From a checkpoint of a small mixture-of-experts model trained on Wikipedia.
Size: 12 layers, width 320, vocabulary 16384, 49.3M parameters.
Experts: 24 experts in each of 11 layers, 240 squared ReLU neurons an expert, 3 picks a token.
Training: a variant of SOAP for the experts, 607M tokens.
Below are experts of layer 4 (counted from 0) of a mixture-of-experts language model. Rows are named router (the router's row for the expert), up (a neuron's input weights, with its number), down (a neuron's output weights, with its number) and show model dimensions 240-319. Each number is 200 + 40 x the weight over its row's rms, rounded and kept within 0 to 999.
Before each expert's rows: a language model's description of what the expert responds to. This comes from a sample of Wikipedia text that the model never trained on.

# expert 2
Commas and other clause-ending punctuation right after a noun or name, e.g. Tinosu, / Pennsylvania, / closing quote plus comma.
router,170,203,118,226,181,230,263,106,176,175,153,153,212,172,173,178,197,180,142,218,179,148,209,210,176,211,188,260,258,209,177,206,137,123,213,247,243,253,228,184,202,266,211,180,183,148,141,234,282,136,152,185,207,287,169,182,229,108,214,216,204,230,184,199,247,282,148,190,141,138,310,253,147,188,252,141,205,230,180,221
up0,291,203,213,196,258,233,189,208,228,180,181,135,198,253,267,138,216,256,147,239,196,217,126,109,181,147,213,220,175,194,173,186,230,183,288,98,189,195,248,200,153,225,185,261,169,182,269,229,238,219,221,191,219,242,231,195,216,194,172,214,175,229,168,192,128,145,194,271,220,180,211,233,285,244,196,191,141,249,191,167
down0,198,327,200,147,155,151,261,220,149,183,162,161,214,171,218,242,196,173,166,228,205,137,255,285,243,251,279,228,156,166,190,174,228,273,174,259,211,147,124,146,222,200,208,196,176,176,152,156,235,230,124,171,221,206,226,208,210,195,222,143,226,133,276,237,223,213,152,209,254,170,199,157,227,114,157,188,257,235,253,198
up1,218,148,186,203,213,230,141,230,226,148,222,198,199,260,154,184,187,210,226,142,217,242,201,137,164,208,212,223,206,150,153,145,167,246,190,214,165,181,200,210,179,239,214,227,218,172,200,215,146,161,190,141,114,158,176,220,166,183,228,190,146,248,211,215,201,145,233,175,135,236,152,180,208,168,200,185,182,214,207,226
down1,256,132,236,133,230,185,221,179,251,160,178,234,217,187,206,214,201,196,152,233,276,215,137,250,228,152,165,202,186,138,238,160,191,159,136,227,204,193,224,210,224,231,159,186,204,208,234,224,271,127,199,243,229,186,203,173,174,217,197,192,201,269,195,83,177,226,258,225,247,158,184,158,241,202,133,200,248,256,166,208
up2,171,223,167,230,188,256,190,158,233,163,169,150,237,154,213,238,205,172,258,211,136,159,196,166,221,105,227,290,251,158,188,238,131,283,173,263,251,170,269,129,210,170,224,192,182,257,187,180,108,177,186,246,243,245,259,219,291,253,211,124,207,220,217,220,226,218,166,136,170,221,146,215,173,154,213,207,176,221,240,214
down2,127,296,163,202,234,200,218,226,139,192,280,186,202,214,154,206,198,232,117,149,83,220,282,161,208,204,296,235,197,171,192,244,252,200,219,221,240,164,163,230,223,216,179,163,195,214,178,148,204,193,185,180,157,164,231,164,233,200,143,153,140,141,277,293,237,180,171,196,246,180,237,167,272,189,231,249,291,178,175,186
up3,110,267,233,179,208,209,215,219,188,173,188,215,215,229,137,244,172,275,207,152,198,263,187,206,209,223,199,151,239,159,211,223,192,225,270,204,203,225,234,187,271,254,220,191,219,134,250,242,227,192,189,182,189,162,151,222,143,244,237,212,192,169,211,243,158,170,187,171,182,183,237,194,159,121,189,191,199,217,143,244
down3,206,186,194,221,220,209,272,160,251,153,155,159,238,150,230,164,180,234,178,219,173,146,228,191,197,175,175,207,185,183,191,187,229,237,172,177,194,212,234,178,214,266,196,279,162,220,197,217,162,176,300,195,183,204,189,236,253,194,180,178,173,233,117,156,250,273,235,211,249,158,102,215,244,253,276,207,175,197,267,162
up4,109,185,187,217,196,156,179,171,222,236,166,156,188,256,131,217,162,233,171,249,192,243,265,229,224,164,165,262,227,204,173,142,242,225,238,192,231,178,227,132,266,168,196,252,141,144,195,242,243,238,218,206,225,228,194,169,222,149,203,276,159,161,154,197,246,189,236,210,170,205,213,173,226,158,243,245,199,181,178,203
down4,251,222,234,208,148,169,230,255,259,161,201,248,265,192,214,180,272,169,182,145,243,171,231,170,226,215,279,218,233,165,175,175,124,240,211,164,195,160,154,299,146,192,221,264,191,231,188,199,193,171,191,189,194,183,153,175,210,159,161,158,197,220,183,172,204,255,178,179,195,167,192,160,176,226,159,215,226,90,206,195
up5,205,224,221,289,201,186,227,193,225,196,140,215,292,249,193,258,142,247,251,163,142,252,295,92,147,167,181,218,109,236,199,201,262,223,193,240,262,258,168,239,190,262,170,170,211,264,142,245,150,166,228,239,117,284,213,229,253,235,218,146,240,230,185,203,162,201,167,237,187,199,204,168,187,173,126,243,235,199,182,166
down5,185,256,219,149,216,164,156,165,71,182,260,174,189,216,147,187,211,220,229,170,236,200,228,229,254,233,237,262,206,224,213,271,151,189,193,180,193,164,215,225,151,167,239,230,189,202,156,215,169,192,194,110,214,219,112,223,184,209,192,181,259,216,215,157,216,126,319,181,213,151,166,238,147,222,228,222,112,248,194,210
up6,176,144,198,247,219,240,314,147,207,230,151,183,221,199,129,184,195,242,212,202,254,213,155,219,134,181,156,230,201,211,188,252,169,244,250,183,135,211,245,134,231,202,189,166,170,162,225,245,223,275,177,215,170,206,171,169,200,161,225,269,159,245,91,207,144,230,163,220,225,218,135,204,143,218,168,77,201,131,287,217
down6,215,260,232,213,216,194,202,237,208,155,271,226,166,185,223,268,286,178,183,247,191,304,266,205,252,237,215,121,203,221,149,257,151,155,208,166,202,202,151,207,142,193,173,265,247,208,218,195,191,222,207,212,237,261,171,304,151,151,248,211,188,155,224,184,149,209,236,224,208,252,187,238,138,196,168,230,250,162,199,202
up7,160,152,227,253,157,205,198,179,201,215,194,288,206,257,194,142,223,254,184,166,243,159,235,307,265,207,159,139,229,194,210,225,215,176,175,243,187,224,180,156,210,246,176,207,264,182,177,187,281,201,143,166,148,138,270,174,98,209,131,257,250,193,79,235,255,221,183,155,237,231,216,246,168,239,206,129,160,231,220,214
down7,217,128,281,211,205,212,129,228,203,257,133,180,177,271,180,201,191,149,199,244,176,167,158,269,220,191,149,178,174,202,245,157,164,243,193,179,241,212,261,191,269,192,186,212,219,125,202,188,189,156,239,213,141,201,137,202,215,202,288,215,222,199,171,174,160,181,185,195,194,222,268,177,123,236,115,197,260,190,152,207
up8,191,142,219,114,221,188,240,143,170,190,176,214,248,235,241,139,217,231,210,207,176,165,188,173,147,168,218,129,216,155,275,203,205,210,205,173,237,189,194,209,179,145,181,172,239,155,209,159,184,257,180,172,169,190,211,213,221,177,188,136,125,225,174,192,252,244,112,195,302,189,169,262,166,195,248,202,217,225,154,164
down8,192,189,239,190,188,225,240,230,285,168,232,278,175,134,214,208,209,116,334,256,171,247,184,223,216,216,171,188,175,162,178,135,198,132,262,231,282,169,157,231,278,254,205,225,255,256,114,247,229,217,189,113,214,166,202,204,152,205,217,180,143,130,210,226,192,233,167,223,162,211,205,181,215,193,139,243,309,124,141,273
up9,237,160,224,208,194,208,45,289,140,212,235,279,215,196,274,255,177,174,151,201,184,190,250,158,206,178,148,149,174,249,278,117,148,155,192,175,235,186,163,196,187,225,242,153,235,108,185,172,151,250,177,165,157,171,215,118,260,198,170,214,196,229,122,134,256,206,157,203,256,227,169,204,170,176,92,169,236,231,196,195
down9,191,173,119,196,225,181,269,197,214,155,137,162,215,235,175,246,197,165,176,213,259,225,226,300,220,224,181,227,150,152,134,169,225,153,226,252,200,222,161,197,182,208,252,257,117,209,198,262,209,155,258,187,224,233,203,220,186,218,255,190,208,138,198,201,146,217,160,171,237,118,229,228,190,215,244,205,207,199,277,233
up10,203,157,236,226,203,212,174,143,173,229,143,248,234,191,293,296,186,193,254,231,183,179,201,139,122,201,237,165,179,128,126,199,231,188,153,176,180,187,231,191,204,150,213,223,148,178,257,204,245,151,223,271,252,166,214,241,192,187,146,216,214,193,206,260,153,196,237,239,166,218,189,147,236,167,193,193,191,164,278,189
down10,274,238,216,154,200,218,179,292,210,222,200,179,187,112,164,164,142,156,191,248,283,190,235,216,220,233,203,194,225,177,235,193,138,181,277,229,197,229,190,236,162,223,204,229,252,288,187,134,180,204,269,225,194,247,225,173,167,202,201,225,239,197,213,213,139,198,210,178,163,246,180,201,290,196,171,237,194,216,205,189
up11,221,187,247,142,260,222,140,185,231,214,274,162,153,241,161,153,214,249,136,198,206,166,299,111,239,212,165,208,271,254,219,110,165,236,125,191,202,219,222,257,135,214,200,184,191,214,204,161,230,146,168,179,165,226,164,187,222,212,217,243,212,295,236,189,266,215,159,174,168,225,175,195,162,233,223,131,196,212,216,158
down11,148,209,170,178,238,171,183,176,123,219,165,243,258,203,76,192,256,184,141,242,182,146,216,153,212,230,319,178,164,211,198,297,206,247,220,161,230,202,199,134,179,216,181,232,216,227,153,205,229,243,157,159,147,167,174,172,226,238,196,154,250,224,198,203,263,199,176,216,213,156,246,244,190,196,208,218,220,242,216,178
up12,187,208,206,212,228,144,185,116,210,251,179,176,211,145,189,223,186,242,227,268,263,142,253,238,163,284,183,214,176,200,287,211,219,263,241,260,183,193,219,174,174,198,175,118,196,183,154,186,133,152,155,170,167,212,279,141,231,154,211,191,235,196,166,254,179,272,150,193,183,178,200,156,240,157,250,177,201,207,205,188
down12,160,148,153,215,162,213,182,229,195,139,222,264,181,219,223,240,232,224,154,148,199,182,164,142,167,167,149,188,211,98,210,192,212,191,118,187,192,196,181,238,182,186,224,218,129,197,186,247,170,191,237,242,161,292,135,244,197,259,175,239,99,229,218,191,243,170,177,193,194,206,221,258,180,158,184,241,172,160,143,258
up13,204,150,217,196,190,205,177,209,116,170,248,136,208,213,246,209,191,238,164,257,202,221,218,195,226,256,177,272,244,150,199,273,163,206,204,122,179,145,197,223,208,219,171,163,186,183,274,168,244,159,221,179,159,222,214,241,236,222,211,235,179,238,121,171,237,167,114,231,262,206,211,119,152,184,190,131,191,190,246,187
down13,151,200,165,185,218,148,235,156,201,136,140,220,187,246,181,158,171,229,205,181,196,251,185,234,209,140,252,189,263,253,265,171,231,214,192,242,184,228,188,178,187,200,175,146,178,207,214,187,97,265,143,142,203,147,182,126,131,177,214,204,174,171,191,248,157,150,216,158,197,162,121,266,161,203,197,222,197,164,230,217
up14,205,181,132,250,178,226,117,176,281,236,230,196,158,101,168,266,132,214,153,250,211,172,235,206,210,235,200,179,149,253,213,166,183,147,178,204,178,196,250,261,136,195,169,223,223,149,294,217,165,164,214,191,205,181,186,211,256,205,242,221,203,258,238,218,154,158,266,213,187,257,306,185,235,204,115,238,163,182,236,203
down14,178,203,219,180,163,221,210,294,211,212,164,213,235,181,215,222,197,152,193,132,125,284,253,216,199,249,201,200,172,192,173,196,230,217,236,196,237,231,163,185,112,175,183,249,253,160,195,236,207,142,275,276,270,234,148,235,148,245,216,213,190,133,233,248,233,106,254,164,245,223,161,206,226,237,143,247,235,203,159,245
up15,184,236,170,233,134,202,154,227,198,196,197,247,293,170,208,236,228,251,179,237,262,156,182,223,185,205,229,240,234,174,186,193,178,293,189,209,162,188,94,135,176,252,76,234,153,170,285,233,236,238,166,145,157,275,216,194,263,247,222,274,257,226,195,206,226,141,167,309,234,204,182,211,184,193,197,212,212,232,223,253
down15,208,160,161,232,175,211,278,171,210,246,258,206,143,188,206,193,248,185,248,157,191,210,265,137,224,203,220,190,163,266,137,192,247,194,248,256,190,195,237,191,187,178,237,190,251,237,146,342,201,243,160,244,190,208,154,157,238,157,271,198,207,178,183,209,187,178,221,225,191,160,224,237,205,203,188,230,281,180,227,187
up16,134,201,122,123,211,157,193,188,158,167,213,175,201,209,198,236,147,233,257,235,148,208,233,232,187,239,169,176,171,229,153,206,159,193,212,152,180,297,216,165,206,187,301,207,174,162,181,252,168,196,182,190,175,275,153,174,221,167,160,225,154,169,156,238,175,124,82,185,195,261,203,235,173,157,202,229,223,244,190,231
down16,309,245,176,251,174,129,257,197,178,233,165,225,162,220,177,177,207,226,166,189,268,165,187,258,198,244,205,242,241,200,250,193,176,151,101,161,253,165,244,172,235,162,179,170,239,245,124,110,256,193,279,288,246,133,200,232,178,235,171,200,178,251,203,205,259,232,192,194,219,184,149,280,179,224,213,224,237,232,205,215
up17,126,227,257,171,256,144,162,184,224,151,225,136,160,241,255,210,220,226,208,173,254,220,264,175,86,182,195,196,288,200,225,202,187,190,178,244,161,233,202,165,235,167,210,183,251,282,234,238,228,259,234,217,188,259,206,253,251,236,175,223,137,286,119,123,121,169,144,213,273,204,233,221,265,165,192,187,175,205,258,183
down17,233,192,167,249,179,240,231,184,233,199,233,258,174,193,145,173,232,147,156,172,221,213,235,293,172,118,189,273,189,180,153,167,197,248,130,286,221,241,182,266,164,131,199,233,212,180,217,201,195,190,154,217,207,273,204,127,150,170,198,163,216,158,223,228,262,202,210,213,173,126,185,170,192,213,244,203,182,229,152,216
up18,173,214,251,260,227,280,185,259,182,189,188,175,189,195,273,244,197,209,260,164,148,216,265,199,277,249,213,209,220,243,204,185,215,165,198,159,133,237,222,171,257,206,202,180,153,250,166,177,200,179,119,197,215,239,241,229,178,197,244,136,255,262,262,248,196,168,229,150,150,171,183,312,219,214,217,175,215,252,221,231
down18,174,237,226,150,188,171,179,215,231,222,166,193,212,161,183,263,180,168,185,210,262,252,158,148,200,210,174,194,177,227,162,174,196,173,150,252,185,150,227,255,210,160,145,121,198,180,167,242,265,221,208,165,179,153,183,113,212,196,241,184,220,234,147,203,178,178,177,175,178,212,230,251,261,170,159,187,192,156,205,224
up19,187,246,166,174,205,174,259,165,246,207,192,171,157,147,253,206,189,162,274,204,245,192,257,134,223,194,228,210,181,230,159,229,216,211,190,230,189,301,169,169,181,145,136,185,216,197,209,229,170,161,153,198,166,191,181,219,293,170,192,158,205,130,178,237,268,260,180,185,213,223,144,201,236,199,240,199,265,210,263,208
down19,149,176,216,159,173,208,171,205,132,168,183,199,274,217,179,156,275,172,158,224,186,217,201,182,160,211,206,254,200,113,240,121,149,232,190,142,246,149,242,211,247,188,164,212,158,241,222,175,182,205,195,321,254,145,217,199,197,210,170,216,211,144,233,154,212,201,173,237,205,291,180,194,201,231,246,178,180,165,209,177